{"router_score": "sigmoid", "learning_rate": 0.00611, "beta1": 0.95}
Below are experts of layer 6 (counted from 0) of a mixture-of-experts language model. Rows are named up (a neuron's input weights, with its number), down (a neuron's output weights, with its number) and show model dimensions 0-223. Each number is 500 + 50 x the weight over its row's rms, rounded and kept within 0 to 999. Numbers have three digits each.
Before each expert's rows: "comes after" lists some tokens at least twice as common just before its tokens as in all text; "mostly gets" lists some tokens that are sent to it at least half of the time. This comes from a sample of Wikipedia text that the model never trained on. Tokens count by the router's weight.

# expert 39
comes after: " |", ":", " by", "-", " and", " J"
mostly gets: " John", " George", " William", " David", " Robert", " James"
up0:469514506514512576488501421493540517412519472417542568418436555480518452509533589479519527435541505459493433456389544481504467537549442461420518467426537541544448584542502469509569474442427515512558469524515437440549437444536526431477433600527548393509488459554431478488523378431480420470444411536530480544471421463530470540513530480544517460568539607497493461608508563426436525467493510512511599447507530471525481438461511455416464533583485578466498515438514382529482495435489518518493512504546447405526427511445491435493533553544549572484452524509445497619346499608560501508413438478558544538464462527607465495565462481473494459583490479524533499481502495479431476551547
down0:489478507569523570478494485495489521491479468490475446478576442425609507486552525459556532552464565520594465569446463528479603547541568456516480459444508589555525484510446508422432552499422545506592383535538440452487428574428514500473593457500482504498478556458560450492531555547494495466419438531516548435457404467536532536523498498476363541516494529496415415427479472479408437515581497504451464557515554421466459558498414455541498514499587487519452492509568545531573528448509496500510452450403483620542520547538455509646554537459491473483470402426421420496473442480603488522439451390561477510468491527544485434549454508531509542474496546452443548527579438447511506487572

# expert 26
comes after: " |\n", "0", ")", "3", "4", "5"
mostly gets: " |", " —;", "|", "\":"
up0:603510473508522459467437464432566518543533539503500466484531449532489516535551495524464428461407439495638480519474466490536593472465506508531502500501502410423538506450421562448576460496531486554484473489510438379448568536453522420572467436510497508573440526436506503477578460425423507500512606492542459533492437483418474460498512441470551468359567499523546464481608447459517510567552441481556511465509496459483498544507420464508539659565525547426531489485482586509504456505515547438444529447418575492595581569471514486549514456399447447461520511553528545532490513481560440438513551382629485467505467451480476579483570450590555496477578549525460518430492460441477463498489
down0:455468519472445477540608551518547466493564426465437593497489498457504445446599553504561539520517521543428535500483447438392587468447496499482496603463428547551417564578404454476394497450529527416512531447480542533467486562502513546510437433507534535476490371384479511475547567443501487586550453474564455453504436491495519502498518615493539499478481485439462469523454498550574526444480537482502483608538543543547568452588546508455484506555426543474492515493400519516481537459481542447510519515509445563476483366464511502376550550577432584456429488474404416524482532496402564469486550442515591470445556520431524530502589524494433498505538454499544591542509545517470528468487

# expert 117
comes after: "1", "2", "9", "0", "8", "7"
mostly gets: "–present", "°W", "°E", " century", " Died", " ago"
up0:497535556524536578442493538616531558475466574564541438478479470480509524552553541490542472491369458600472481432510424576481529568492503536473526484537497511551400536563591511472530445521550555442527515394443539519489492518486540479475453496460565463492472510528503572579478434543426496481442427528465512518521544402490487431422469382516474475477514508486482494465476423520414544500562509632509493453456567460682522495441537542507449461477490546497396451394430458532534505486449532508393518528464560513451424518522459524528490518508461572497559559466647463485512511539557396533536495535561523481473494512455431468473502580629464461497522542466476554468501457398437569489490
down0:386473478532535541471519505522421483572494442460438410526577475450493487532467510460512425503478449551474478553555621565515490607447538454479565507542476415558475509560560558523518470514553522435427485538448443450565466493554400479493556484541414565446503456488453455541596500505580524501576509534454466432418435552511540547595515435553358526492598508472592529497402467533558514610545508561391482556482601622540571521556491536479458423472475516449425502483495552454592550441427551537527479469518555501563495476493458489555554535493550538413480499444446547545510465552491459502508463521524447553562516526484409463448472542560572576550494483516538481489474457489538497524568

# expert 74
comes after: "1", "0", "2", "9", "8", "7"
mostly gets: " April", " May", " June", " August", " July", " October"
up0:573573470473448524514560521526478507551477450411415518552508558645509442583501467511479526466466528503457559533572521490397538467457507554466465470417473564463489495500505485472467604558502527531503482554496400552511581460436537409562524610442497495521424534491480511518556524558469541477507528496494537429488539401553494516446479476515565422449480555584458475505532556485537587513551519508477495601431441387478522506505483408535480473501579568446459541499494497494391498475557621522432547492444489525502456411428454559479484444486496507497481537420625440473477414501487559523471366537548443458557504539510441478478503413500655529558546467513419532472473491420514533432515
down0:416537582546611509447461521574457543442561472515490571480479448444514523447388441439571523473476503562523477552453504506431547481502553480451516471461480414469445572533461632428501462541487407446569461475435544573571409565576488495475447500483518440473488524569610434540437456483593506531573528513522497488447487488425560527521610514542463458528546506452502398384496466471496569499468561528551469501498579414476479479490505591531529487485423487544600515501470575567528540458475600474610504435556556530533454534530522502492487556427553482559500493441526499496481438515555518495501542545378560550407527456515465499449585515463568570454491510541496493471565556425482413495492

# expert 17
comes after: " |\n", ")", "0", "4", "3", "6"
mostly gets: " |", " —;", "|", "°N", " sl", "\":"
up0:496489430407500566405537488421521507598507438502523465388491401566443527438519487507512489405405480532458539457514541538510435467428578499522569502475487527522464487545497555570529516445513452422512503553506497449516495529414515545544486491469398536501500457482524518478536496517454495422553570444518486344494409572556543547493476560483466438548507486552498493525531421450549547457510471477475489643442461526508437547546472473401413388512504470512556477541589467547449542520468392486497452475464480548463461556461499552530473599537465478491467476527536516355524547484554574448527570542490483421441529444569558531559513490437373494579449603536525468554473460574448513470504
down0:601502482478564449454524455460433494484500482444568483552503483542500534494527490572590479461438428485538517504454544557440453493464485466522557498559458505481472485528525500561517514430509453472436502448495510549464466441392479574510574537537516554475588500537429439476510411630535467443501422512588502532414447540476413514452501520518530476573436451505527522460502472590562571565488538503471494427418489508524493547493517565441498535642429427513522546446475516432561490553450477421486522663518418517452424489547482651518538538459569556431486484485529399479467459441433562446499525587416586524552497475523487537495560492540506431553439458510529412498473443548442441415440

# expert 30
comes after: ",", " However", "s", " well", " time", " but"
mostly gets: " which", " when", " where", " but", " However", " because"
up0:465529484478510462486383440461478494532490492456456527569488468440560527498509570530540487544438466536444458504426447503518555509506460490481467407545499486499499476560403472500481556403408508463523466488509392508470549516464463525436504573495482640484412551475451541512474564541428522478580588495487492439405515519571566447395446537547467454612574453415438501393484425492478377508486474503496532476366512513539562564512349440515518554593478577460474552456557433373511488470512468459532503486493474465478617450509510549465532464535559459551448473461491507557578569521472525480511469491504526475508460492518454463560494531441585589529511427540497496517484439385500573473523
down0:458543536444562493399522392494491491536499431541467500401471444472552496473509461527496510560384460593620543558503578460529535530552487456505477641452552484552458470480451426470471482614532532466472550598508531482410497467566440496535575456457529490512517528519461337525571508499551362535446498503489475479565481400526524529521568481526499507477544390496467495537518526540481582448521496535512535503575462484431516452543477473539430514568472511535534424454472451582454509474463514445488599563473483371541438522504546512495598525515539610484476595549556555557475568468496545517395497493519543499514552491542550495518449461533429447419603520491518528460488540526448547541489

# expert 78
comes after: " of", " in", ".", " to", " is", " for"
mostly gets: " The", " the", "The", " an", " his", " its"
up0:524512521405508494531506564467462555467474429498506502505501447469559468542503483526418487456424536442574512537484543458508555380604511613479412517512500493588537533537562504417560552559416483542548466480476470537530484434475455434459528526517550490446485563556447499458547595482559375422503521479408486591522596500525502478481515522506530464487586581467525488536530512446435544585487467474474488462438487489486505499608505492528496480464403473481523558537486440570456444547483544522533489534603571483568501426468528510568484477605565463442510516513433421507606503579467378500538413559419456386438508564636449444442538477496569533511478479461506558525479537486433493583536
down0:513523495560450510500500544607487348536534453449517458569408527518549482526471541533513438509485563457592484412499517451473507452457480383441538537537505460504446541498566500495586550504523471494507441409541479478604448556502617477555548605541445601546449457538496549548544439477505429530512473504599502478603465462494536433431490490593511483512443541582475476530419472481477458466429518516554468423522498518497429544549496417511401444531504550526471542491468504461478552521536441508441475385420529564493430524534522372393400469579539438471464508511489529533582489451495508465466518476560512569531521581498504470572532544470497462441373478490486511540478544508399426495451

# expert 148
comes after: "-", "==", "|", " of", " •", "\n\n"
mostly gets: " Location", "History", " Minister", " Date", " Genus", " Coordinates"
up0:501520466554568480470527453538527458483496444498487568493436415534496501523572501542449380508510519550581425578531509565479512554571517546504458529581520440499468490470464509483510468529568512460493445416580382516502448492462572511607442442589398496460407604420537495470499505451580447403544470509568513509497516595474573553487489502437421491471449433498569514479542468544510559498478447522556498475510489408513539541380491490590443524540563507457538529496462589562528426489528504524495476445497590498534530364448532403500582506473492542519587480466511532544518463507472514523624496461523444502509383489513564592426528545436464399492464446443494572417429555487534528540500
down0:494593505538439411489606551556487472469436502390398498549556547527520546585514555551490523494492565472532454507528557526513496467544436471489465541535473610539481500494481404477466555513489516475560428491611482488424512517478490442537548433545523574536489540400481484484532532433512480464563537450474397408529440561471550476455472514559496486422516489512581546560407467466457496385463549464487426567488547610471497610528517513502580420518487470538435382485464490445540527490486406441603547440558507532437484490448506549509542495541570504496522600519568499501509533581486527516487417490443520428599394512513531494504460570512512384521446482500504573498563417458509544432560

# expert 15
comes after: ".", "0", "2", "3", "1", "5"
mostly gets: " While", " Although", "While", " These", " When", " Both"
up0:526500585490588541475575461535503648504483595496514504598586452444497523538490531402561519520497472491550539549546411472595514510432591512466529491498592513394461477471585477474539533542467607458454417527425423513503416507586434448438454568522480528458404524535566535541596403475493418460446460528439510473478461560594449532447491550499449422492506497535460484592512423507477522601530447554547448476557559441615417494495476493575544466469456534570479511496550508522519474475473495451501445448459526505477552532549552468517491489516632522427448425533500480490527508474572501575506565507472427490459462520501512476551502420409518423540497532521476557601500468504435467466507
down0:459440484456504474470491550497589553485558572489460435524472547450550445453485606431497495566505459605410483470565483483512539514549536561459483476547486464451516482541482465567453475469541488373515523530497526538368427577571560526426480591525549513592487531446412485568595483574464485466465579515554531522516576532563423569428427498454494611547456482538563503499585560487385490461540542530510475517600483477462498571461497571494515507442516480463532484476545428569507518513536554465534437535502551520495529528530524452393521621551519531484493441450565478445474530552439507453496539523527504594526574486535517468622549482473572477500454504415477399511533603602552447519461

# expert 114
comes after: "0", "5", "6", "8", "4", "7"
mostly gets: ".\n\n", ".\"\n\n", "\".", "\".\n\n", ").\n\n", ".\""
up0:557505420414551499467496414529487492592450444530499495514407464549469583444469522483496494545497527524546507486507495507409462599484472503539515575500344455420534553469540522502594529500499469497516557476529472488572500538514563484528494495510466506569521450443488481497487594531586566536496438449528470567427495610466522416544405569519440455557499602605561559427529612550417500452466579541547480517480570479513516485393533592534546507525452511474414526431507596581541506481521508512482465478484540567467443510488397467533508514443458484404479493575417397423564512545508517529503506540468491621444571544446547491471556535470550600423470446467455524500513459488512549433534
down0:488485594466562501549466538443480471509449534538545487450472487496551451438451525430527469462562477494513464355510438519483561518420529491504473447541491580495482466475415466468546461531563567388612535490519469458485395498522439489500586566561446456519563531524555428528549571544557412462495490483492567510512421595457485640485580464439462498534483561520534457474472469555496485393451522536469519543517439555456523552567531498427586521511559545515505492588602562490466519440513566462461528515459410546508446507513537538526503539460497576515560418458472474540444500555505589613500524514381505408562536429486490468440641504552494487498585486486486454445461495516449456605456

# expert 158
comes after: " the", " a", "'s", " his", " The", " and"
mostly gets: " school", " village", " football", " education", " art", " water"
up0:481445491533472528507540477411509497463448465486469363502551508537480466452467578554479467474441396598580599471416498520423570510505490405558525491432520497577458471468474366468546380515433468588456492525533463430507513530517537521530424509465539421463447570555444475493545513525461422520533451503488428460492419444506488497501484505574502518438493520437515516504493471419501502504499351449522524517442462543557565553489529487561508452545547500490510522496466500449400546515649485594571458555512421497473444504509520555513440515605513454482424523479526545540576553525484474563618512469496477486505486512478402394454539506490592454482491482620559427549424465480474544580489
down0:449438427498518529449553504563562519545552461597473544590417419552435441470524542486501433524511488526528529477495429467522539514561585489491466506425458541601429449461523404476501426548478470518516503512442478633503522551609451564499504555394483480491454529519444494424536652506575413476509533410514487436474467536581453420543526460421527483408452440525412533480574463542475482444494491570526513527578583618556477500436598381568505546516522523519477523463430509547524552478548489576495446463454553462590568487400517492567517500505469516465461471493509464535476516555511540483498521486438454472484490450603512561519583483445557597526470437457524488418459493525524502502466

# expert 75
comes after: " of", " in", " to", " at", " as", " for"
mostly gets: " a", " the", " an", " this", " The", "The"
up0:504518560455461502504518438494524523556570525555414495414536419445570525521570454494471383525449468478436440497474527495469578386579574507506529476593613576526552554540557372496464479538519618519484581586438540428464450428599413497487468488573492502463537552509456481550515506417551526547397427507483484466467506465470491540474524443490417519482409466457575546488500372532586532365525467520547572509611502465510541555514480577556467547535576523512470568520554519554405488515495538459459492529476565450547506462429537526470474451503502516453567514448548533579525517503513514537495562445506522458525569509580502549491514467448474441480556556556497461528550518580509505496402
down0:502503482531480494414526454487464457514497516612457541540419363529485484512510490538466550552417487544496526488470494493518533382468577413431448531525506499399483532517475405511464534548441587461472554522454586521525419500489465526491536526479476444527561468494501499498461562480461548586425447525545540557362451471461511494545509527457555467610428489541602510483464526549479434536564550454500572589454474498461563566535523564470537544404534476487533551374429444516386558519483483461509476499506551492500529477450482499442400457501531475511573581490568464488473339504570482492510493597526477501530528532491515574516510604532620582506552502533540489428516424430556420527480

# expert 98
comes after: ",", " and", ".", " He", " he", " It"
mostly gets: " and", " or", " &", " but", " were", " They"
up0:558463484468584442405476545462483470460555580505542594514492548465538447456453466524501522498560465526498571549490426407510450518521460468433514491467468523525645513567503507509548588482410496467373420475543442588613477521484466469525558471444538473578519499457476516490541525540498465337533561472502550594504446448532491456486558434506494552516469523488489586515490345471613512516466542454473560454435553557506503542508445479455521603547524516484503543487494473545554539471462449479525577480557595436522538557491486497499488512457486415549544501433456458514532482540480502644534410564449529386401559520554536520501456553526523569547435474506489546524461501435580493481567
down0:521519543479505376486483484454582591461522581545446477568579585431404451557424583529508526481585404528456482487544531487508522539433504558500436469418516465558398460467490466524434484429562564535469461454487442486416538434527532574527424516488538535510471513517569422555413482484463508432609483506432593534515426541451525550510501572511456480501564527571480592440392525498407585473585502429433529480463550496533476537441509513487541541450465476479411470445514506460532579488482503492517551406530478544412472509554581538498525488467414563530509448482451446503539540487522433601548572435463512510571496496551563384426561481535483502482509468513510483506446499530542490547622

# expert 77
comes after: " (", " |", " \"", ":", "-", ";"
mostly gets: " G", " M", " D", " T", " W", " H"
up0:479416490567522532576481456467540465525448415488550523488531483527540530517486484559470472558508501421461519528569471561506489452590459638488566490521494505495479548472471594526586558460435506481380483459470451502528447508429487563473499521569400493530591437490549447522518436493513459449576535591493431537493532520478481496612577500431498494486531418554426461588431507487494572549526562509511617497526525497517566470416508597505503495541506556526538481534477502507519449572588434528599577540454545548522484491492506397564566488597476429550467462427366464602444440470488537506516482432530485475444426489525538548557500520530380514471600385523564490462486476521474413480502
down0:483479533561456532448585537407484463454406541501461557459558523463516499540539520529562416611490454494521565491544449475557496491526536560471575484459597418438446481601521444530552458457556458534475600468458510530535489527523591585533472452462535475514567491483521561436480479468543550604490606465488554424476506459534430480464495498552556547512579507366434492458508476560455473442581444467585516531579501474523530516461465414578452524547476552503486443477475479443516554459502506570521391513473581570611518553507450555501511562556520528500580554535486548477462544587522595445556457547554567487560519426451530587596473463471469564453548551571379524540500518525509486467547

# expert 19
comes after: " (", " |", " \"", ";", "/", ":"
mostly gets: "C", "M", "D", "B", "N", "K"
up0:525441588542542528447550510526591505444496640467520446441542428513561495487394524468434584541455514549466572538502506472508499420426542576477527518517544427505563441542537438482511424501468466530396513483428483485563483565547524543432531436554440521396490483460493441504518561394478445499429521470453446527452465504529516547561645536544435505515478460415472550486545444465545529497493470478513466515564466524553475507390610487499531485556430458486500444469474407512422402526502513551536525395450512558534529469352490572470546464553499489589509554463451471537484474564530539520448482449504449513477515559456509527569435458523515519518425519462565527626464458467501421396552
down0:495524438495454547542475460601449472502506563386490481550459517471540466498422496516566521544540484516444532500497448519442475446497416494483429511516581408485447452477567452535466560456560515453502492559509490500480514567482529589545465518490463483481491499527565487475422451466471520530496422492565562388437518535411617593570538470569456503495533488480581448489501488484420523566437629454564554528502526467486467537555500398565537496481472503462616485459406434426450597537486582535530502530464511479466509508474506407528437610560545429451462480461454488415547439452579536409503556498434577455404532505532425515425496558526551461473509514576514600456645469464540521516500

# expert 22
comes after: " a", " the", " an", "'s", " and", " his"
mostly gets: " new", " local", " national", " large", " professional", " small"
up0:393447583593467523528473481508475512542516506502549486527416545529468452548459405470514522544448526514565470460459530506494475516462449537480448504449443566453591456533447537510417488484546477500425431447580516510540551470513513452466511483535534538494547537599567424438494520528530448411508597414490530450492501505498578501567486487558543430499611456484521513560480580525401487546526427522575582463604389448502442453535490525552519495557471512524512535470589529521433581500529427488472536517437540620435386526528507507509444454524457536535481490510459507412541468492510452504530538433582367502428532467444453486613558520576537457411482539634521376490493537425486500480496
down0:412503579516532565510516461521493463529512459478447576520618588530483508456561438466592558544538558503516526432532584467550608519501466483485485530508549576526498398425466503504441503572574538392436514548587485497528514494485495410509504418529550583496467476566652466427500567533473516451510435459485484437574487559539560482533492545484546414526508463469518462512479539481461458512453372465512487415544392451539587581526507461434518480403491489608555381493406462448401464521429532462430523526490542426497485538509563559464556511527442526427541421471424457514536556431466482431476593538573528470468543428536499524484531444536460527502522517464503482498486475457544522534552

# expert 110
comes after: " the", "-", " The", " National", " United", "'s"
mostly gets: "″W", " Labour", " Congress", " Army", " military", " Education"
up0:442465506508479477587430445542394584501406458442518411563497567557562542441497512529519526481521489508506600471424539407610521455587520510471467478490466500457495546555487509531599481473453488400508525508491523561423503519474451538504520504464495460511543407515537535498465435419453522528433472548471541529486518541491531569508464510515523585445453436438483563483477384613478536458483479473502585477516499518543565563432564540572444520482426575494501526473569470541521447479504386530517481476497445474609452666600492510525532536509477471444485446530477462590539455455567492613500490458541469447563432517487497403523529461452536545408457497483490544584551483512470543646435
down0:557455555529563506585604491468557562482491560514432484563543500561536460391506481574449496466541451512542517468411545519464521529474478479503528609559500539487422476501510418513596514570444506497498429489481433451480603547486533516517537492580458545571552434570492588455553524484389566505511548474516450512505499633405560444511509472475450408474452537494494571488385518592522516492476448487466455570413493479415504518538536522459453561435440528467539459531443647394515481470483528510474530439495457530555470465571486479554531515443510551505447552487468437484431626471529584531551494461540556360487516499542549492563520571516451490449491444507450442551474519431491585455479

# expert 76
comes after: " of", "==", " in", " and", " for", "==="
mostly gets: " development", "History", " education", " research", " design", " art"
up0:454557460503465421447490489581491555561595466473588491475575544513421539454584393462489552509518543515610453509516510464514512495433511479493404539483524486504393471373571520452403564533504483480503528389478504473427456475543520640523533373573445533426546482453467543573542529526568456497506514487514509545498521531479527506571529495537543585519534542456505496608477502502453512448412463478474530575619553469434530475511490487557499519444476604477460493502534435468440487601442523543533425516527493469596534479480518478553580645518444418497567462437492525479499485480464468478425430441490462469525472477472537456517507475476607421469543455427491450447526378485527475505532
down0:464467467525523500461530510520471548516597478414531545469496580485474476438499505448452591479502601498526503618538512506460569438533455438537474470554429559493498432554555523529506567469613492428445458478522564529518613555532536506538572424491388594473428425492583488483388470546439484528526560537536456462431450572438456478491409478549574532540505430539528517449520494440512396448503467552433471572526555467532514450448569524476594536539535536598463477550588538477527557477555528484498477445439477527532567425478556556562475618587502422524527431591513469431547498486402545525526569561556560514514476527556531534534516509412490482468503522584545422481496518443574471517484